Experts of a small language model: 11 layers.
Below are experts of layer 6 (counted from 0) of a mixture-of-experts language model. Rows are named router (the router's row for the expert), gate (a neuron's input weights, with its number), up (a neuron's input weights, with its number) and show model dimensions 128-191. Each number is 500 + 50 x the weight over its row's rms, rounded and kept within 0 to 999. Numbers have three digits each.
After each expert's rows: "gets" lists some tokens that make up at least twice as much of what it gets as of all text. This comes from a sample of Wikipedia text that the model never trained on. Tokens count by the router's weight.

# expert 5
router:565634450411451598510511505544471472488522504486520475506448417434417568515482467404483491438457523525525559509503413549568470493527540559521525504493542431395498558521524443479453505526469553
gate0:480509545517503600578513484551498462522527563468503572542522454472532428444499439523474582482555453514480524445559490481575594534485429500521514476543482499454495569567532468543507468543504550
up0:607385557495451545456520473481461455527614416447460569459464483446473503484501553558524476536413510504510529534544595484435538522500458435555503533529658541508548666513473475476540507437470509
gate1:522482585592624514484418495447527462504472443485439413533445554486511523439519494477407544465507506534438428409492478579452571644397511459508431461621446608512593492472428403556490550507469493
up1:457436467499450481458551574522467523547476565521490592501532544461550438535474522572459537483455508491535538530517518543527437428549468509511421546427534483472452467481461364539352519496544563
gate2:474504540464363483429492593497494462377519528449491487550543566508536539496432589462536630410537448510544552423528512492561609607523487483460476491451505501448480526444530511564578492570554455
up2:482538577551542437461433473520471537533410501433525471570498493523562442573554457610452449421434461550501501539561582512456552556429551561479473440458491657491519546458558480521493538532588580
gate3:535441561582474499435537476517543429481441523454555517458518550500505449430435471547476456524520560488497521477516463475459525543533460482499452546422478617486474464443467435408529508501537566
up3:491532483573503488557523485478484429414467432473515517590507514511615496534553475536488544500548445517496476568577403465470573571486506479479551564473485503518505446530466439583510535509623638
gate4:537553496572393532560548605494474489559536446455470498507483561426451475495511507510452509527504586463381453583496502480490537466577503572478467535509525441413466568531492439481635536556497501
up4:495481554550472524492536505520516507417616443420483611586520546483534546501522498659468438444475543588420495512526446540473542548548476550464518496416486514464461528533571524586568585458473453
gate5:448565487443483515445434514543446546468438579476541445491523438494436502447513539537437542570475437471533493509477493640578552545560536519545555406515408539395509533580481419432412470528509515
up5:360480605512545514609565544544592501561495475539511495522432484563510544531502549525558438467426499494499494475478618478438569425460529654546533480554459445512482600454518523541483507554538564
gate6:457567431478451463557530558597571460512520497396476609526564489500455486467522501586540533529575412432550514540627487507614438525508508454567408490489408450464584494547529427471541560617459473
up6:465476584492466551528447496471580521502542521562490513440456509532643474450524497497509433483504639552485523572426520399540619475519565435502488463471550419478421449550551551571496409504452539
gate7:523475485531504506591516462556371489502467534485602427581634515413452394484550501473415441521525555450532463507484533565508442514576494555510537476475427542554466471448420422420502470476501464
up7:530500507453380430447506567417517446571515545523566451521530415612598585545467506503466568443451494457446442545456479516500530528496566450572512529550492547545463579422553609521524421569587518
gate8:399542487499482486435507543567543585486421571503566556473559391491464506425513497484539505560415428478477537431515495478499607515449553547512483556491511478452363578420472430539515466509529559
up8:501387468411549534507610512436535478534518409503406539544533468419470480527497526513531516434598459536583499460531466494498481445500421586473442485538466494535448541515553482479586434520462523
gate9:477536473470470464567465490598475606444486432556529405530489456554534471453477589499523485439454511573482503515491487480462540479594569538433400414551445399523442496517542408483475427508567510
up9:534494516464547422551465499530425433422510559466481464472525431610538447483511538499508515462471543493486488437545492521470508494565520554424408405501409447573486577528570385457502440523540500
gate10:514494512554430501495457501488503458558494576523422468499470526507525555502493492479600547510480494422458443498420530594497462487493433405562455548486531459459523490505547458507464573477533411
up10:445480501478584460530480507438492523429460368527465515510572494371444521457381513498544479505558474561512482502444391499408485479518583509393599465470451476438542464545520478533547590537492450
gate11:500534528507479534500495458477560544511493460483566566523529595412528585458429466543377507501563473467508472464418543446499441587536520477462388435532521573398483497540477459503460576568554475
up11:434507514480492501542557470495453561540516526478586569505569524436470497567560474513484525451530467511388498522513483492549526482576557543481470527547414615469481507612430471486469516429565540
gate12:505474512475534502518547491515511461454494513444519534482547507435447493487476619522541493547498518534515493403522502488613470546546547503499556548539459541546470486484581418489563538450519470
up12:408486462561496494447524449470557451549531519467539517424522510484630520551450447513511495483562478491411440466552505534459503548595528513453480530580478465482480530560403490449565547486453435
gate13:490558530577550649583496591517583449558508529453583455506456486489486585447493474503522558518511559540519485504447470507499450552548467491517563487501479581560472435558436415529506545429511473
up13:522537493514475532499373525594529372557524534517529445486524496475467525530407462522527515534411442553519506553513451584468641379475468572444554420419426494480498472475434508466516572514450543
gate14:527474472621473523490483610533520390543515578447576416457477485404526443565467428502467572455547465518516519514554522546602500490506454523456470547418505526470402496522530542476434487421547506
up14:494536499507466461511435543564474439425467566445486514473454559458486464527457486512430486520439580472413561499455493429503499492493466384377555397504451492553456487476533521423604471478542461
gate15:470451539388561490481474403487543335503550534546466487514487466441520593445494570477519464549531508543427478595523494446588497572478453429437505520493535534484497413571458457413485541464446506
up15:406504485504519491590488505506436520539496502506542495427521568531544532479427448613583523493566480476527549504467493517474563470517535501411422516514534453576566460590460506537524479515571539
gets: ".", "–", " L", " an", "202", "="

# expert 2
router:487476577516498476582470422427506497465479374398572437471542489498524477498372591525476527430563486512494487485538455473513538533438451535539497492603456573470480493471486524515588504522452483
gate0:495446570490441532440484421565488488544531418537480460524557460437466489526589511580511483540516486474599498496587546535531479492374490557549503469617462548511436554528440423535406385544620443
up0:489538550469569444485559555518499469478427503512458519516534482455487514583460523631538500416471542521528511460515521568494545539522579453516462571499433490409462502444456493514540525457545518
gate1:431523499468565516565459474487603508591526536420505502554599431476476534519487505530537559523466539449493561470474544472490564530499408528392543555401449558528475567563417535552442512459509493
up1:452557495525551453559420666568470510491503509496461507525582535584551512451420497482546496430551458568493493493510509463450548497500500546483506415418589518600476489615532522503448490506554443
gate2:502476523533454453569476593430483492505521468489415385599503536486456461496487546432511590531437454489526506574360501466449493512402460493547550475483478532481513427559347504548529565609553439
up2:586516533496578484510494463491545435503511482471497520517486519551521475496412457365481427517495527536450489430498531565475464530582537462423423512536603436485489563457562496572504421548443502
gate3:545417516536546457429506490452465491432541459470585457458566581464480487529575545531487451538629542545543467570464529517510457529430417493556579439548444534510449473520582459620489463539509492
up3:441457419415481550538457519513515555532572535494530444439563513551556587504406449587393478537556565522487500522545534485496473521445525466531508485489564484566593490543648565515554458433458595
gate4:510594486508510548539561478463478529522474495558536476549498514524486485437509527462411583529422472536492589434599571552558597589587475492535555493497476530511421456545489499536479455461458512
up4:518551463467526544511505468463478561466429492528450486650495454500514557397511431468552543521461467483437527579551500499552559446473535519434523499518433518474570569481573532508492532457524516
gate5:445507491556498511497476525467472524475505501520472459543543473527536424457529519532564559479542501456519527626469467513552512532543514574544464444566353566565499557602489463511512524565520475
up5:515403505492493482510414507579500442409545548531467457462599537507469422448612467480465477528456557534410575498535541544619482500556443466417519384481568441577539435498519510513453415439442433
gate6:473484588558486468587531448438552382510451590497569529451490389608466494477538480534545472526420496440423524512426581479570540391415472524550460458475451450526521531558446478555484536494475428
up6:500494492465464532495508456468518555453541514494375528544488570474494484515489473407533431570491432479534501531456493594551614555601480588556510519541500518490545512397473503516421590412465523
gate7:445450568524574468569419515544573529472478563413487516548562469454593448517545467498471511447567404555416542466558495467485535497591468483465484471564476472505465446493464519486498470557414561
up7:510510429472527434513380483564450459524508461462516531531539527485511554441522523549480513463603560519487467507513442505470343458594512530483436512433468515423432541526567511528486477472457526
gate8:539545491483477483581513505509458554462417548483538516586523550529472488578509435459470520567500507632546552528454522433546487444490505486522469471558484504517564524460468510550476433570557489
up8:549548486421524519484452460473470491482531418496486527493463559559475438434498460490427565509524590509480508490570512451510511507601472381568478566537442522516474567537485511483444467413395413
gate9:484486514527495591456416477576511495493580462385525520520402553625572555486456605554496560549612560474477532592532493544489517546458556495484507498546512507516522494507536497498446547529530447
up9:524507556544432487510491471499452432486563431437568492521501518483477571450483384566530422526562524498520533558465433497533471504606573483410438558451533557507579523541433519520494547545494593
gate10:480442547577517555491449520581586495519503441396548556458516419548544483562547564580586457458524396545519525595436611445434554504503507492516563362505489505511440444454370493455478573473504524
up10:536465591529479559478506418584479435513541540458476468501547478560536542543463497482506557524569537530502468555506531466502521485408464456471535546495453523508432600510447522453519527472426443
gate11:509445588538543469446521479485536433554523513514460481472417507541414514392529420493549552528517476498555533526514544523421441522437487527455469461565427543470424421562482556495526537717554405
up11:481444561524499477487490577543438437448511454380449475500505545478472571491550554549489540489463423530528601458476464570391471504505461477519515396533486446518422672535501492455471581578548477
gate12:499471513561458449558481491529557518390508456422443464576513440510609535480471585633501535528519480531615468532426558551485473489541454557538426494507396515459488469640502487463463427454496488
up12:530564570521526569462511518512554489506472515412439571613441367564646411456521504556418485469513522461515526535579547537541514463557460496458440503418525518504533489518454490506511498479534518
gate13:436477585527460402542450521545519454468529373502488478497546493480544564446554517511423557450485493522520474517535460517562510534494417447529494508474458617378466582474524451538409549570519501
up13:522474539497591542452602609598491458490491512488534525363511467469435499429491585435466498537460578514463492534497455509388485419448416475541554508504538459401476433488480545493527512535456571
gate14:487487542473438422475450506429443396430472522519489512588533537531500467585445555552521607443506443529490471588447546488585539525470461462455438505502479542427446461503495502411448397457553536
up14:499455544526530414461538494418511504415552546498524458529489504517574554506462452510481547512448490463453470498577399548597544533575445483509556469419495543500547540495518472455505536493619453
gate15:484472566483529553502471578563474496431498485558497391525522484473426572471472468525446451503495520536565583561595556526493553520565458512531506479545539541561514574588440481522375528532457449
up15:447502450535519427552556494553505505464431542427459521459502510543482498536499503499453412472421428516459437528539505563568584478460416692507444440430427407539547437471524463533578453521487538
gets: " ", "==", "200", " (", "4", "1"

# expert 4
router:439419491587462449503502510535437487550546586447501542536513451583574494477465561571547551406398510468488500386477491529510487435513538464510451427565524494543603415493556567510490507509577586
gate22:594585539475458606466513440494518488486457463522455486495546473475374584397462544536500525499493450512411480468485499624519397576473471541545558592526476492518464552468443464472476382568543523
up22:492501624494563603397546467537552470556540469468497566521480518520560492442440488564520447506447477508458478401406533552428541549522487504512505508522490434551553435536514495446556506489512485
gate23:556511501445482531498510484518493507424423543492451479540510478430471430503486565494585464550529536537583459497545426400591417481574459502448422499540470502543459443471475517493471456514534406
up23:388516473408362528516504474538504474583559515564564536505507554585576529499472452488487532460491517564485486481604561547479431549512441491528506395519457493451458524383466557495454487478474442
gate24:530549500566497473502500544452477587503613492479487414529513491524451617525423518467517466590548512534466454469480542460548566500634425507512516523546455555486574445486436524579435486418466543
up24:449447503552433492515591526443466514555560521503524567512481503555560532348406465542461466491467493527422502436481609574454481569443520490454489520485562465512476471468488431466510400432454528
gate25:548575531552573570415431478511504486537552485471457592531477520490543465479432587431509530494516453565445505508427577446624616529479493471555538481561522473474544421455430420436558517490507448
up25:545461408577480595434552506459478439479567400473471589533482497531487546482489498529485551425454523426468546489544507454537514516461542540459551456503518451441519561561582484450507486493530554
gate26:377453405521548548472536547527417435527461478422563562491527500555525515519524449533534522423433528482572522523530605609465457563499496524526501494598419500479458466467474488504486429526567516
up26:517527433392416470475423434476444437524486419484555360527510465507481587499483477489466458471482475439420524463511553551587542535512434457503535469533509569536469460482474581506650433487410496
gate27:533404516497575539598517516469495439578486444450445519630433543471506431489479622461558543459478497517536490478436524415566544463509549546447509533538562496478514436468460503478450552476623462
up27:591416504409474504538526528501463431582432468466429516528525525490593554462478564466527514379458524558522437445419574460539400473561536406521535506527514432511542360492465565556488558552538518
gate28:463513475515463452516462468523506485551490523427491549606445489448539498544441500503473495546478544442537476435481457395512574580478542505555482418487398468488437489458585474429507516488535473
up28:515498535533558499439472530452488504464443476513396473565394486385528496624501471406476387522488518511495521447504489492497561530494467474498500491410517461435461521559509574432438443507429500
gate29:487493532544522507494499513406486482499463515524601412463587452509534552546512533605500477372573506451511426557510539477563554415500514512587456452511533445489436556473571504513518501500488465
up29:513527503488535488580503468504575481480456459388435549470457546580482492513445569479431551517486515533451487601382509448560530545454496409529469584489503531628576512562427493474475569472425520
gate30:459464504405508480519468552592451484523498524403540426572528503558471533492515479548401602534601521490448453551470501424483528540517546490485517516510519438571488457435465380487424495522553460
up30:458419489420496636564412468534454449463618548509455444550515497571539567505479495423436468553587603588415436485488475456587512430516436501474552558508486452539516415427525516556534510466533509
gate31:523455520442555509503441531528529509524465520450456459554457522473487469499505557496490499553532476442494476526557520481523431479548492486495549404508574572483469498500555507525532513432500502
up31:469576433556500468519604490488459386473576497522412551466491544473569476418569470538500535493488521587516492497576471551472491532453462501536484580493434466522429492472460490577470547542470536
gate32:483471548454513499453505505539499451557436496482532502560543472650563549491615548568515505462497446506492493502526604507650575424452487421590524439501531501580577464484560501543537491437523598
up32:552510481468515510485508466440477538433391532546446440438513531554451491566561537591560421459519477524462491538440541582464583542427503547468490443465504469555458468586610475494457535433418441
gate33:498462554526422494536461497509444486506521497426497464622417664497504545535550476561515660431438516477450482521488442497509527469419506545472540530538429581484577483489477431569515543593486566
up33:488440552626433488522480526495415513548483487480517524586413543536566510429397433578497542434461488480464591467581474578431441476472526547533535460491439402353552476534426463556543570509539552
gate34:549535527452463492583417526457632497510546483362527545560530482466468519491522561509518520493562490523456481510450426476566488491524554480512429469514474483451558476464510463526524462526500523
up34:524463500460567401432498495465522452427430488471433534484607409566585517551573481425410453448500523441531585491563470459533528435423537448478498417480561511537502404524562483426506456473529550
gate35:517465475482499485453485469568443381511525506513418450506463498524457569511505509465467527559499524488505462560538538462587510579474559533496558516583525425486484460458562491543496449445553539
up35:556486490527541513462495471467471527534454470444575503439526553586554451475579459484468460517426490512477365498527604553583558373525396527480511408533543557522525489429530507594580502524463522
gate36:521496472480486552440481581473545526384495501394459466509502487465522521540522543454509558506545488575603476528495538452566456598499558535414537420535529514502544479506495511621470500486507483
up36:431439459496515481414508548474460467508464494527442464528460545438409537405642511520429492513471550552581512414476532518497526564437483579513488414484492531671538522497512528558573649530440598
gate37:522466499463463427440474548484584460445512567516574458543500515484486434536497518490418478553447450523516416520612424566591463483530502460444531556590445586443422450462496490484464467567486541
up37:540505494543488489483477393540551489537499497528538490424517524451504532476362473492404545465527447519491444496518499549504580491533471474430547508459488458509451451534535521488423329567487531
gets: " in", " to", " of", " for", " on", " was"

# expert 7
router:459479511523429579457460581475641557503483480541519427501469417490475494526557541574491437545542531516494492513486528493522455501542468571564493485504519475534388558477503634576412513507570483
gate22:519477469484408539550462525508580506490502501536454548539576408531480611508565623472500557532459511517480523494381424486521535513440466497496482587529530453466519540548480513537492574502498543
up22:617455504538440555529545487538473503495483474423417439531455427644486460546560604517543517617472559577507532510456496517545507462515518528523558539528579515594524535470570507516483475494472486
gate23:574510507455439443433491495470522536440528550482585390474482484435449426500540476509442498538430516530497394565502495510450522456420542469494462505566465495471456538463511490627406538486480500
up23:511475594427515589501554520507545536538527553494470439503531530570509441517461482425451597505453564566453557420501551494482522543520478528509547537507570517553549463531522509519524579500500443
gate24:539452561567478559490437545518423523514490586549446448512508388519523415531495525493540455560492495501480457532486494472503435499585475486461485461465451526426445569428445496507384513603560499
up24:558496481398487495493536537502493458469509459466472506532596403487618428471489477469441477416495524595568492462549469561547479569511410424455453437492531517458581332527407495416512459552542533
gate25:489572537540545558550527558521553475486565459410499567435455522521492586492494450605448507511539537519470416522488455572473565509551528519503474378575544400507457541555484440537470476530482456
up25:517596586520585468516549509494483462580531573523460561575461463471551462458551501540440521526408611419467585452527488530456471479372473553434526500444448467533533452537418434419499418561473490
gate26:476453461489526607361530533584546470503603512459555543546448611532468469558506486473437508523521524504452473451462428603476502499549456531390480501543524585549527454536490484579504460491470513
up26:457473547465429421534505468466554389520527542513540471494521513448434510499410425564527510512474473481522525442403502493495488481517507538591580560406499432451506494505462460441598524532560550
gate27:454467534563442559495354478468534486413430512533457500479583404511474473599459530549492529558484424463435557468546572471607523497489554500478478533442445441431503508504577477568461465507508470
up27:417508551538498577448538560605577517494468547586488444371521557530458531533477481545458482593509438564479465450513475468481443384472500487579407573479564445508489497542625542450497493474501537
gate28:491383594484446623524416581520468538539507535483508511548472448533533479538504486482516452511518458537442518533473539533514531420499490548465501530499466477558517495403469484524554518408509508
up28:483540636470531503557462491537438489438557465501451467445483526507517486538466416448490506488412429563525560535475485453546497400465436483475478439563494570560522555478515463562360386570489599
gate29:434532452446488557501457575437539468476476516487498540521530546464448531543557457440460505494576437409486494390541473540488458513607552503570537537596497473482486413472516480526549406557470481
up29:505501312538473523507514534445471480459504498527494475546438510483462459579456490490367557527447434501530494465600538477404544554464497508519604441520451614503438519515515502446474493443517495
gate30:464487531505467507509464602496505561468453469484481474569513537473582551488566482563475450499436541422470399556501459467500532473545521552408453468629375512506435450540543422471481498515461494
up30:517456597453526540467529543538452513474528576526659492561552545484500450490562456506474430482501478589455550518590436596500522453511479616516456518529481518515529414512522409437484428412407561
gate31:468526558505458544595563563506513494464585499435548564542446475500490535582600520547520455584424544485453580514453573490526533514466436482452460436544491544499557480561343493563432493541454446
up31:463475417619527582462508558479545496567450424520530498474559490580496412440396447427535601483456410502489555493485505465530494462480534644446564508422470461424426462535587452521512459450526588
gate32:540473589448484460511469471463515480509455493367453557606478370530511477464394534587556551489595486519547465583514571519557469472558441491559496415561487515445525512421475510451469477513480506
up32:508551490552593467455462514480537574461474476507451472499615512473405484544530571448510502536537294575497549490537477463518575432446476496523550507443548519481480484581565520503385527559460559
gate33:583450483486575594437373406428436504499473410524477535458511512548512447429432557494526533494472587541509524530518505511526407511536578528539484554522505554526556487443433435439545456470490474
up33:563572422524548519466486467525524407536434449445503539535467512472504628555566582519514527376532565515488518459487489572580504449517514526481368542509575485436526593440482516558476500510504521
gate34:509552390502457519378466409487456415540586489493443534482504527484470467481628535503599525475532487480508520531445482584547540484458513548553503496465474491465544484517563503474589513515512501
up34:507525482571553426435492488491537503590519487473597430448573470532585468500472512614526453468504540505454500519520471619534489558580509474573520540573518397469572425576503501504499473501455567
gate35:535538550556539483439469637456535561439477499500458538452504622500508483445550500501522415589536448444404497608529506476520587525578431479482507455596560585445579511399514506525559497520496445
up35:565484481525426498489535519546525415477527448472482475472494494540493476557484458518542447510534506547596400575548499423556515481631539438499529498519528614481465485536408541524508414501525509
gate36:538458574462563592392539453445457505430393504531424471410452479509502551501449490431516568388543501458452510468473533487586555542534524430542412496429536515569441547535428540558501402499540513
up36:503530445574477525522479413603434488476492405462443511558444511556511482437449482500538517517485499529532584412555495558473543537454514505547514401436474462468458544628428448515476434499490602
gate37:584620596460376506630480481533596461484458465433522439419496472503541509527426580585504504469603512519425528446584489411508553482570561523573456539545580551512505479516463502456562535500430485
up37:432460429539497452586530460379450486488463490468527558373542562532541525475450431443493520449458503550520548510495530468472431494513537520550497501545436431446530477474578515491516500499568622
gets: " the", ",", " a", " |\n", " The", " \""

# expert 0
router:512510463435525466464568519514423574562522502502492535453631515449472498544576496475574560457510444470577581476495479496375525529516455413455528561431541480486480529531430440537530546510439465
gate0:465447445482468525511495542562457533525502485478465500517457533570473413503473650481424531492377469493545435487503455523486517506494506503478539502620541514598547433528508518499469534583482557
up0:548525548535537571441501487526485523555461487531531453524436407420506471459476558497514486495552501474476506527444498356410514510457391541502598479483550498438547444532405479447481557479603499
gate1:466496486555536500473540404611430439534492542415484566579515546540576482551421514643478510476559456518496517423424605458497592527491500477530514412378524532504495499502500455461512496530475499
up1:519477532555491527470479455471457487467499450507553498483503631511414602533477513454469484518442480514479451413492400500536511539582524429475566503480556548452554573479490446584470520486436584
gate2:545489552357539448524510468560558471521540500496459449584598520519398457516466485453513539567513436506456442492575551449484517499552456574507466531518426539513442446582505451499533485561513473
up2:592526504558521502434521560371488412480378441490463440460467557537500571462516503506531528423455546539514505529532415535573462474497507449499459531425433509478519451430528516616501432477434574
gate3:487485461477529544405430507443441442532534557481580570492511507466477474500512454451498518468457496507494528552504513480575440525503482484470484543507556517540348509437442517476611483522467513
up3:527487663501502515508494489482556450488431439558481512464405553455472547586519465463554453541475448512556516579481568492396468482450417509546544495449465452463519507482484390622542542455490483
gate4:482559547510455568514546504540510419471536406461431478587444537518391550486493559593490505450519530560455491557449471477566471508511488421409537491421528441515522606508482506603437418424422483
up4:532513450410524449525442471515463529486508443480500485565539438599495568493398480489435453577527522567497537452580492575425433557496601556502558541470498460542504502538446495441454483429577511
gate5:489473458458470505463541543466440430572534544457449445466480526427475527484479519537541517561474528528497538520517532470506491571597426504494492524450442552582524548572461383462606567488452489
up5:486545569543386492492480539404483489517513487513558557527485505478545462516577465571468496452548393475465521529467484520497534516538532383592564503522529532444463517498501589531421515530461453
gate6:513534552421442551433512504514529490498540510411501568487550469500462517574476560545449553433535551414553513480452427517552522529554516546457452539526584442540509520543562434516572515483467414
up6:499435540552558494488494572543477465521555553562491416528480465501487475482499419529560523445507485466535458502526522534488504513306449443482457539562443458524543397449496437488497455511465478
gate7:471477481510499469449475510519406537493584500480422458477522532494596488542457534660430481533518534462456480542503525533503559436474421538528545512515509486505493452460431434432477533457430396
up7:493518445515544551537482574527589408625468509514534517568419423528462535480488471507517500595491442522463558480576473633503522388592465464423386455450506507442476551444571545478560550551523446
gate8:510512461509489542383510440479476408514546515424487503577493530498535515464454509562468579503491534536599528516448506491482524533444514493435551429523579613506444532472502437438507511487468484
up8:487535441555526477468483527513484470426495473482533446574486461538520515490548493555558441441552505514360460497440449446461458559448532519555505502552481589454493544510486500431432431521531404
gate9:509532480526461562525496470423568503455501495474468571521542588476534469561453458477486619431546533529459528526428510416443490442529523534521497459477469515458533509610519423506493459562465459
up9:427546444417514510549522476488532470435474524471479528502500504425496403527606454509524415479558604553459570402436458431440502478523468531475543509500478433477558486472440420527554478435499478
gate10:488481568544451484517362424422437510487546449455614507492550437584390507459543525547473440515517502506479529487495465588461492470496430470445478468503483585512465446538452372612466465456454528
up10:484483538455407493418564501535367515508498410501493618502541458467477548583531427531509521468497456579496544410437480577501513518515551481485559519444466481551610539462414383561512556467534561
gate11:499490504508567571465439520484458481490528546513548466521492547513568550514500454488476554526524395510505539466437507492493437504573530434501517429545485576480461530488401462566481488535469515
up11:487513502525539495487513458471577459455571469499445508484459504516466509425398458567507530517512515539502478513466528542521589457625414444606566495405570563430521468487483506511524524478465456
gate12:484383433485485529492534489440476459516531420498484522543518423418444516496429496554445645515564497562468488528535581509555562500622498538596460574617462453584547567493511471515475465481473447
up12:495413450554462480477470436478445577522478526552513522456520537472527503510546509511497392535473508407426470519417467389554405467532495436349376500497494422452468491567441555519473391544509447
gate13:470541536484562477456587520545428436422542447453508533444582524569529444506463521537508520530475563429498470531584557570523577496445370571496515451485444527458462506551518459493530488480385484
up13:506526505444562486510493524568460550554485469534533517547504519510561506556444417597468537455439464571473558520443473490468520482495500480473473493418429573476496498555442541477448521584424476
gate14:449432513483491482572532546488464539472509496497560600549547516481518417510446464587498534468448565461463493463445436534502473495568404541520494471465569488479466477507584421472561547538440490
up14:421564515561496514426449451413570582534480510479469467515627443516480532454532422505541605469464490476540503452489500461510436536502482541379468501536435504463596471473379452418513500590551596
gate15:523436495522571505563368536502530488636454503491512509448473528524485524424518423516525538512438424523470543487526473548401535491462582513521454508487490494465466425575383446495440450535450518
up15:603477506526478475534539402480463572432600427526436497467452469540498458587370514454538532481495559492495511478518508499563424439475483483487531494482499593511592550453589446531569524448516432
gets: "-", " and", "|", " was", ";", "th"

# expert 6
router:437515528420507505489495553591503471501546567521519620474580565506517438492544502590456475623457533598400415480492543479528461450480521525525488487542454556461455476513464491468496520490508417
gate22:514404516572456532544448422525569450560414492534518541607436583527496460471429467523511472508488572451573490486506462548531528559551591504354486513521455470410517480528528510501504440514485443
up22:392510551503426553558535527490495462492561632539522470467516503509559512493509506526547457420598497529510516402398500430528462503483521496483496519470443479461487410487450477524423443477533400
gate23:553425549466516487467575531473561395484491506440511500419472509455464522470553458583600564558572509491523470480400478524490502469605552534498433454527438486483547484520490479472487485433499510
up23:464420530436496502533517472454517476482457441495430502527466539602501564498448513531390549437438546459528457526462500525484460457510529513594498487595521477563589466475577470557443528478545555
gate24:432499478552540470518481561558545466559635537487459568468471512431449482472464429482545522464563489572508426478573429444492471575408498504459522506531455552513582480560435451603491448508593432
up24:531414483561507522480485583406546465531544449539584416549448441417495558507496492377500437497513406491587420559451464523545448616438509602565605510609517415491492432530479485528479557442548551
gate25:583455590524484472466433493552516499360484450498477477570509496552542497566391573482490605543532492443491490508438522502411539556514448565558526455478459557518523461428401498443437480553496447
up25:437529469535588522540543603505501556489630543475456520425579519542600495433490507568529424477508378566491444604551450536472541502472556514536505427461521480518489462584527490539566560487539493
gate26:473417587559536465567472516486485449438502459482546504475492546452514412557479517509518626455448522557575395414517521467456521520530420441450581531465448565446486457541395499510538483558557435
up26:513411465508564434361532427520582418537510478389492558437497422609499585526511507489485512534537543550486495420491509530504489522496490582518520637492528477481531501526521518486514563435526497
gate27:459439490482503427476454473525555480541490581450512427411503497531496472455504541494502462418554501545580387529557568412486581451470502477414439530452511486404531416508474497489505358462484485
up27:442523565426596470482528478404463504550512516562571467529453462513491490495502539530566532616511550421499492533473504508460600521477453561561548453593490420490446531422509468509527503464470526
gate28:458423593618551592527489473508480447420612551424446550516558545533507477476406448507491489517490509548533567505529542424481478486470499513461516370481500462488536558481503469414553509460592486
up28:482500512538472455534524488559490547501509474507422468437530513502461460492533488592531498510457425594500506576586494484513550474594463570509522506583493453520424576494473504508489562524571476
gate29:499489497459430510574398522490502526433433499451533508496495519555462582501458493539458456438540496459454440456548532546436507557497493428487420507674438525498524467558497502496528512631461477
up29:518554482499425486493424521553435465413572508479534570538577517535486523507456515488537493453534541471426497484524573436492465445570533495481383534476409501520475519459474532465507451531523578
gate30:558529476520530553432483514451516366389481516460447470512442528530436486460433567510478528458595526551493425534529516514452527496442538501566458424508424533499512417467531483514501506479471499
up30:520493563457422577592502486491439507505473550467525483556515545528427505563505524485508479548563611441467539523461493502382449471503592446516526418525419484536538503427455486512477499535554416
gate31:459405490487479591544445513509500425363448562529545470562432472537481540474516496464597458522443416492504382488590463448566554534550474504405526556566498459424430439508442476537497544483604482
up31:506419557494497537533439491497457491497357406524599592462555499536497568490555466513525445484549478479544412479472529542418534528505449548497673466456509607324506553561397487428486526466503528
gate32:432462535571580507461469427487573508517414493478588567475366524465455518517563524507545457533565445503476529492590425434455563516523496486590476464514505502463540491599422486495431433493505428
up32:495574559362540467472438472574523540545490471460482633570488517520527513594528560539449487473539522450462580549538400472537535568429500511460452540534462504565488451606425501544510501403507453
gate33:480465536571438432531488550483558504440569455421467454532621549500442405517434494493477508452542593483531458460430580487453552505512507508479440536532527556481515542519471517412461446369488560
up33:487543496487421600610503423465496491481493442484474575520488509510527409444467537555368526527526542492452509455506511559431466457451493484464580506422428485434500465506457516408479466467484422
gate34:465487412546431527552387439468583406466495490437485543505457546554533524467528544494441512487536538485504578530407500512511485483544534517452549529621513504467545483569523334575464570489452446
up34:571480562480414432377517536523498489607473494518537525364443453472473460521535524541615485532535473539487375479460491601503524482463449501524466509487522572513535488502448517630481494510506525
gate35:445519549518481499553471530512567469523531573419622472504485531475569556595538489555482501504602486552455456528523509479500578540458486515528594440507491428475550537463549548471545524515480387
up35:402518580504385567534498523460519517556411510532462611563479493434558426505528482500519491505530477489474564455572556526534485443522522535522528487492427478532459474505396487405600459494461421
gate36:549533468490464512546425485554545511513468489493531521500465459445547470529416542557403481526541580554399555535517460511558559470496477466520530552506520547560562464394473436538475417454566452
up36:445534524514430487483576510480515629561578497506562564521456481587445539497593482501541466478507512454578451460512513557535559553562585449485526498531436509564430573527522536513467566597549519
gate37:499440554460481612456496549566507466514437559498662509560545456467491489400549512498484549541565542508467512525543395489596502589524622562413482424535536571521479472405467483581446449481403468
up37:507533546448540505495510475549453518507468480556409509504529632576589485396499403574456522547450490545406507574463467424620537488463476481485518488548595479547525410559414413528427462462468453
gets: " the", "-", " of", " a", "0", ":"